config = dict(
    n_layer=10,
    d_expert=320,
    d_shared_expert=0,
    activation='squared_relu',
    moe_layers=[0, 1, 2, 3, 4, 5, 6, 7, 8, 9],
    router_score='sigmoid',
    balance_loss=0.00581,
    init_std_router=0.0134,
    norm='layernorm',
    tie_embeddings=True,
    batch_tokens=65536,
    train_tokens=493800000,
    dataset='wikipedia_en',
)
Below are experts of layer 3 (counted from 0) of a mixture-of-experts language model. Rows are named router (the router's row for the expert), up (a neuron's input weights, with its number), down (a neuron's output weights, with its number) and show model dimensions 0-95. Each number is 200 + 40 x the weight over its row's rms, rounded and kept within 0 to 999.
Before each expert's rows: a language model's description of what the expert responds to; "comes before" lists some tokens at least twice as common just after its tokens as in all text. This comes from a sample of Wikipedia text that the model never trained on. Tokens count by the router's weight.

# expert 24
Past-tense action verbs after a subject or was/were in biographies, such as made, released, played, won, opened, killed.
comes before: " in", " to", " by", " on", " the", "ing"
router,211,287,184,270,190,205,188,200,257,136,194,162,261,174,214,233,209,156,169,128,235,285,125,129,165,131,196,201,221,196,237,197,159,204,219,290,199,182,112,175,200,181,210,173,180,251,250,168,230,219,166,165,130,260,227,252,243,177,237,235,250,212,139,146,189,238,265,190,229,256,184,221,227,235,154,199,205,199,223,179,185,199,187,244,181,220,177,139,133,175,207,132,188,244,205,192
up1,282,179,199,210,264,232,141,161,209,251,256,152,227,116,168,262,195,152,224,183,189,194,171,246,275,261,216,166,181,217,202,145,195,175,159,160,238,275,212,144,165,241,180,192,221,248,121,233,249,208,236,204,193,206,154,96,235,180,225,250,195,212,210,171,82,251,232,204,146,235,184,220,159,180,163,189,202,146,230,238,210,208,193,192,156,193,167,176,192,179,210,185,190,281,214,241
down1,231,187,221,257,227,163,204,270,212,245,218,214,165,214,132,196,180,221,189,149,219,158,249,225,157,178,225,168,216,238,284,139,214,240,217,195,279,265,184,105,132,191,193,108,272,164,201,252,161,234,217,228,233,195,199,112,255,114,199,180,185,276,169,207,170,135,219,197,172,225,209,223,210,224,213,181,194,195,237,153,201,248,228,177,177,147,174,207,232,173,215,191,257,244,239,136

# expert 5
Final vowel pieces of non-English personal and place names, like i, a, ia, ara, ini, e.g. Meiyi, Julia, Skopje.
comes before: ",", "\n", " (", "i", "'s", " K"
router,273,295,138,227,146,124,198,178,179,173,197,212,191,157,199,173,110,238,256,164,179,233,168,162,185,222,221,168,203,181,187,226,184,222,225,207,230,303,197,236,186,231,230,235,193,266,135,188,169,237,181,99,213,243,226,200,212,285,185,138,210,193,203,176,177,190,219,217,187,233,210,160,164,100,229,180,236,230,95,221,164,180,240,231,223,150,212,192,219,240,208,204,170,271,187,194
up0,244,169,143,169,218,204,204,198,124,192,147,222,245,220,227,114,216,171,119,116,184,215,191,205,203,284,192,187,189,213,166,145,204,142,230,145,199,237,275,242,212,268,264,192,214,262,178,182,121,204,249,211,197,238,182,182,279,206,233,112,170,242,253,174,171,203,221,255,136,239,278,173,236,218,193,208,177,196,149,229,186,236,205,212,212,203,212,149,173,232,187,259,181,168,146,223
down0,202,236,227,208,235,212,200,218,196,221,171,182,168,230,252,257,116,211,189,146,233,117,184,229,247,257,194,158,206,142,210,224,171,147,208,190,209,238,219,195,194,66,173,181,248,204,228,165,201,194,251,215,260,221,195,243,128,182,261,202,231,190,187,282,168,224,210,170,242,250,227,181,163,161,173,228,214,95,179,160,196,208,183,120,154,124,253,213,215,156,260,160,216,152,232,226

# expert 22
Line breaks, paragraph breaks and leading hyphens of bullet lines in infoboxes, reference lists and section headings.
comes before: "-", "==", "===", "=", "The", "In"
router,209,266,237,153,287,194,258,139,131,146,192,193,274,175,170,191,141,194,191,164,204,224,234,166,188,203,236,158,188,196,192,135,222,153,231,201,187,237,157,175,193,270,275,239,195,219,228,195,167,224,221,191,189,261,205,230,171,197,250,187,169,230,161,158,220,185,223,118,191,227,193,114,193,134,222,169,158,223,144,218,183,156,267,224,203,161,196,182,185,184,287,163,145,275,271,261
up3,149,298,167,212,186,220,151,180,228,189,179,160,231,207,209,188,218,240,192,199,228,232,226,194,194,167,215,252,170,260,232,183,174,149,217,257,253,219,266,135,160,201,239,162,216,183,169,128,241,131,178,244,136,261,197,185,169,305,119,219,186,203,164,192,180,248,143,227,258,186,227,207,153,207,200,223,181,135,196,221,194,200,82,192,236,182,187,193,188,234,219,171,249,224,289,251
down3,146,142,259,224,226,164,197,261,110,223,195,118,207,175,180,208,164,175,219,207,233,149,207,239,216,172,138,207,233,198,169,252,151,174,257,200,186,250,173,128,231,261,240,181,243,207,209,232,163,205,171,196,189,221,199,140,238,230,263,213,236,202,149,144,159,186,184,162,183,258,204,180,237,151,210,191,254,239,233,167,236,161,247,219,217,298,195,204,227,189,159,286,186,192,169,81

# expert 7
Single digits and short digit chunks inside numbers in tables, scores and measurements, e.g. 5,791, 4–0, 810 m.
comes before: " |", ".", "–", "%", ";", " |\n"
router,223,261,183,213,220,174,248,175,187,157,215,217,219,175,227,251,238,262,207,162,267,244,162,116,129,182,227,217,191,191,226,186,201,153,252,235,276,165,140,148,154,197,286,231,191,221,147,196,164,235,159,195,224,226,161,228,200,219,211,199,155,213,131,197,122,196,252,183,149,181,166,191,175,214,197,265,145,150,116,200,198,179,180,196,198,208,223,224,159,242,299,191,121,241,196,278
up14,149,158,149,130,173,239,240,238,249,228,226,219,243,248,224,142,153,176,239,167,183,164,196,247,238,273,144,199,154,139,237,249,243,174,154,184,247,202,231,236,175,231,191,188,194,242,185,211,225,152,203,205,146,170,197,161,212,157,158,264,191,137,169,197,233,187,143,272,240,297,248,211,190,126,183,185,224,267,250,252,227,195,236,192,214,209,189,196,126,152,159,200,209,268,131,192
down14,213,222,275,274,218,200,206,186,226,191,217,141,124,162,159,223,261,118,251,184,203,211,224,136,228,114,232,232,231,168,157,107,144,178,229,203,163,230,206,177,200,251,192,206,201,224,218,196,195,253,173,165,149,247,123,258,190,209,233,148,203,222,155,190,162,236,271,189,198,236,195,244,159,188,210,165,168,230,238,175,141,226,232,183,218,184,160,193,261,208,265,140,244,127,265,229

# expert 31
Function words joining clauses in narrative prose: and, was, is, as, that, which, and the om of whom.
comes before: " a", " the", " been", " he", " was", " an"
router,240,246,125,263,186,130,164,217,122,149,199,217,282,140,164,231,193,127,229,183,215,181,182,215,156,147,221,161,172,196,182,205,218,180,269,304,256,207,193,164,173,204,253,184,158,219,254,203,242,263,201,192,160,274,133,212,220,229,275,287,246,232,149,147,189,245,218,131,186,218,162,178,238,180,173,229,159,236,195,189,167,196,214,190,165,218,198,137,208,190,213,182,196,208,162,237
up7,232,233,152,222,200,195,152,168,145,194,95,264,140,189,190,179,192,180,198,206,214,175,250,226,174,120,215,282,203,183,189,208,206,255,203,210,239,200,210,208,149,200,228,220,220,201,229,177,196,233,255,257,204,182,201,247,94,120,173,245,221,137,206,281,150,148,173,205,288,239,209,138,208,211,149,209,160,170,190,234,200,196,224,213,235,180,201,147,173,157,295,185,156,244,269,211
down7,145,156,191,117,206,160,182,92,212,237,223,176,139,177,208,254,155,213,188,211,183,181,207,133,186,191,225,186,251,269,204,269,134,239,223,191,157,205,204,155,212,195,243,236,186,218,201,193,267,152,274,226,215,216,175,221,249,152,222,194,164,167,251,238,231,254,261,148,162,163,216,272,179,204,172,231,149,209,149,245,179,181,214,158,146,258,229,226,253,250,171,288,231,186,143,188

# expert 8
Commas, colons, semicolons and periods after a word, especially colons before subtitles in book lists and commas after place names.
comes before: " and", " ", " The", " which", " but", " In"
router,256,216,123,225,253,169,269,197,186,172,210,155,244,155,183,200,190,176,181,178,217,194,234,195,190,211,187,171,228,189,211,138,236,223,252,242,166,229,172,144,162,254,229,194,182,241,223,198,200,249,215,192,151,285,144,187,249,271,190,154,222,261,126,177,130,238,290,174,232,216,223,131,197,212,232,212,118,254,95,121,139,208,206,195,241,209,201,169,221,258,207,171,177,203,175,226
up2,238,195,220,160,175,245,218,194,175,164,137,204,176,229,187,175,233,129,185,165,122,224,193,181,113,180,174,156,177,165,161,151,246,202,206,286,164,235,266,184,160,237,217,242,194,235,225,260,191,178,266,206,242,186,247,153,152,179,205,249,233,158,164,246,255,265,249,239,200,128,174,235,220,285,203,203,132,191,269,184,230,153,168,170,213,181,271,200,156,233,153,181,222,144,189,251
down2,227,184,254,289,243,126,170,199,284,256,192,130,194,122,217,241,210,205,170,169,258,193,225,183,331,216,165,250,170,125,208,181,191,165,185,178,194,227,270,191,193,280,242,247,188,154,153,76,182,183,179,190,190,186,198,155,206,212,168,181,226,171,287,185,188,185,145,199,196,220,216,191,198,215,223,184,222,179,148,134,162,242,222,204,230,206,202,149,212,198,235,201,220,234,210,215

# expert 9
Prepositions in, on, at, after, during, for, often opening a sentence or clause before a time or noun phrase, like "However, in 2019".
comes before: " the", " ", " a", " his", " this", " its"
router,247,218,197,189,230,193,175,226,230,191,243,160,249,165,147,221,239,156,220,36,266,196,240,189,144,156,214,142,193,161,200,209,212,201,220,297,184,228,156,225,132,171,216,199,154,255,195,219,154,227,194,217,179,233,171,200,203,161,288,240,228,254,139,113,198,240,211,180,194,266,173,205,166,122,211,223,242,193,235,152,198,186,160,197,199,201,232,175,189,231,169,199,175,207,203,286
up7,236,256,222,136,105,198,284,200,185,258,244,241,119,137,181,251,236,150,225,201,229,153,178,217,174,131,269,218,170,171,217,183,221,238,190,248,192,191,223,230,128,252,147,143,185,260,203,287,240,224,228,199,191,153,150,209,169,186,161,191,189,169,204,175,145,177,202,178,250,223,248,202,137,174,142,246,243,101,182,243,182,179,223,242,224,166,201,215,223,210,208,235,159,199,208,235
down7,232,177,224,245,169,102,166,202,259,142,300,103,224,179,181,205,233,232,183,162,142,214,284,162,206,201,206,230,195,164,198,201,215,173,180,232,75,174,200,252,208,213,186,220,211,154,226,183,204,141,222,265,190,195,181,203,228,127,266,257,199,230,198,171,252,216,200,256,216,182,254,172,207,245,209,117,152,229,245,181,200,231,239,215,231,212,200,151,215,109,194,213,205,157,194,219

# expert 18
Pipe characters separating cells in wiki tables of results, dates and statistics, plus semicolons in list-like data.
comes before: " ", " —", " \"", " N", " −", " S"
router,196,231,98,229,231,160,266,147,109,200,249,147,234,169,192,158,173,184,230,133,216,182,216,178,206,207,277,214,244,182,205,138,160,235,218,281,240,226,222,145,149,184,273,274,224,211,205,170,182,239,185,170,189,243,135,236,165,231,216,172,176,183,168,207,223,205,204,179,202,303,234,214,180,190,162,176,221,185,131,132,192,211,217,216,244,169,229,168,141,267,232,202,161,218,175,273
up7,195,185,82,157,166,201,198,199,137,148,220,233,186,181,240,106,234,220,158,138,210,214,168,132,159,245,195,255,252,226,180,197,250,194,227,223,253,187,251,180,143,258,237,221,172,180,277,195,191,266,197,201,204,229,222,317,175,229,195,171,167,198,191,153,183,232,177,241,236,175,187,198,121,187,290,167,151,212,264,210,230,205,156,197,200,171,228,179,198,143,261,156,221,198,211,218
down7,173,187,244,185,224,192,173,278,213,252,256,221,218,200,239,245,175,244,238,190,233,170,140,170,194,200,189,83,171,237,204,181,188,229,219,272,119,228,202,205,181,246,221,242,147,213,114,221,161,158,150,161,229,156,270,199,201,208,195,143,286,243,247,250,160,268,195,209,193,229,194,241,144,228,174,143,156,201,220,202,151,227,173,195,221,210,236,179,129,201,199,114,136,223,218,162

# expert 0
Past-participle and past-tense suffixes like -ed, -ized, -ied closing verbs before by/to/the, plus following prepositions of, with, by.
comes before: " the", " by", " to", " a", " in", " with"
router,277,199,138,180,196,175,194,201,154,191,209,196,273,155,227,264,154,256,184,150,181,219,136,182,185,188,218,203,244,186,249,190,134,231,256,314,204,202,150,156,222,210,289,190,204,215,182,140,230,224,198,191,174,212,196,194,230,129,222,235,154,182,147,181,146,163,252,162,236,233,167,128,225,221,265,177,244,181,177,204,259,235,253,200,256,205,193,111,217,228,173,208,124,258,193,205
up0,286,273,217,207,247,173,176,254,190,154,208,185,223,255,155,245,151,180,283,164,181,161,185,181,183,150,186,202,208,152,283,200,230,192,178,209,157,178,236,224,213,121,224,187,159,253,215,136,176,211,198,195,170,163,223,275,156,110,122,267,188,171,183,173,251,258,176,232,237,164,170,190,213,212,182,166,215,210,167,181,227,293,242,219,124,212,250,219,194,215,178,164,160,279,210,209
down0,137,137,217,225,261,185,222,130,243,223,188,226,232,182,309,210,219,181,210,191,259,235,153,206,106,243,178,226,208,161,194,153,164,220,206,255,212,169,152,192,220,231,181,287,249,226,168,185,201,188,209,237,244,190,264,142,239,149,221,222,226,116,169,145,250,160,192,220,187,183,196,169,156,175,146,221,198,199,194,177,279,183,223,135,162,228,202,146,264,155,172,213,262,123,204,200

# expert 12
Capital letters and abbreviation pieces in country codes, acronyms and table entries, e.g. FRA, UKR, GHA, USA, plus year digits.
comes before: " |", ")", "C", "A", "S", "N"
router,219,215,201,264,197,195,224,285,147,202,161,156,240,246,255,213,242,161,132,198,278,201,173,175,184,185,254,187,208,189,233,226,226,224,264,211,155,134,170,200,211,267,216,225,143,229,197,230,217,236,134,148,168,197,163,176,230,267,192,144,205,149,161,222,159,247,213,171,188,239,220,238,144,145,241,193,187,139,131,213,155,163,217,200,225,133,214,189,130,240,256,222,89,190,199,248
up2,213,231,126,199,148,192,215,166,148,132,178,161,229,317,211,237,261,284,208,236,255,180,124,204,140,135,163,207,144,193,220,232,232,217,230,234,192,216,205,183,153,169,160,106,197,212,184,165,229,242,225,165,177,218,305,230,216,225,192,220,233,203,190,214,142,257,181,262,195,204,213,182,197,263,270,179,172,179,198,165,217,179,203,185,206,160,199,104,195,223,207,177,200,183,238,271
down2,197,142,192,180,243,207,180,211,190,214,165,265,147,127,236,195,212,237,138,215,118,262,241,200,166,194,188,146,190,136,204,164,141,173,181,161,175,265,241,227,308,250,229,196,209,154,188,204,117,176,168,234,232,160,195,237,223,215,204,240,213,197,230,215,264,131,165,223,209,160,207,201,293,159,216,210,267,271,172,175,232,202,160,163,203,171,192,283,227,227,215,265,186,220,208,137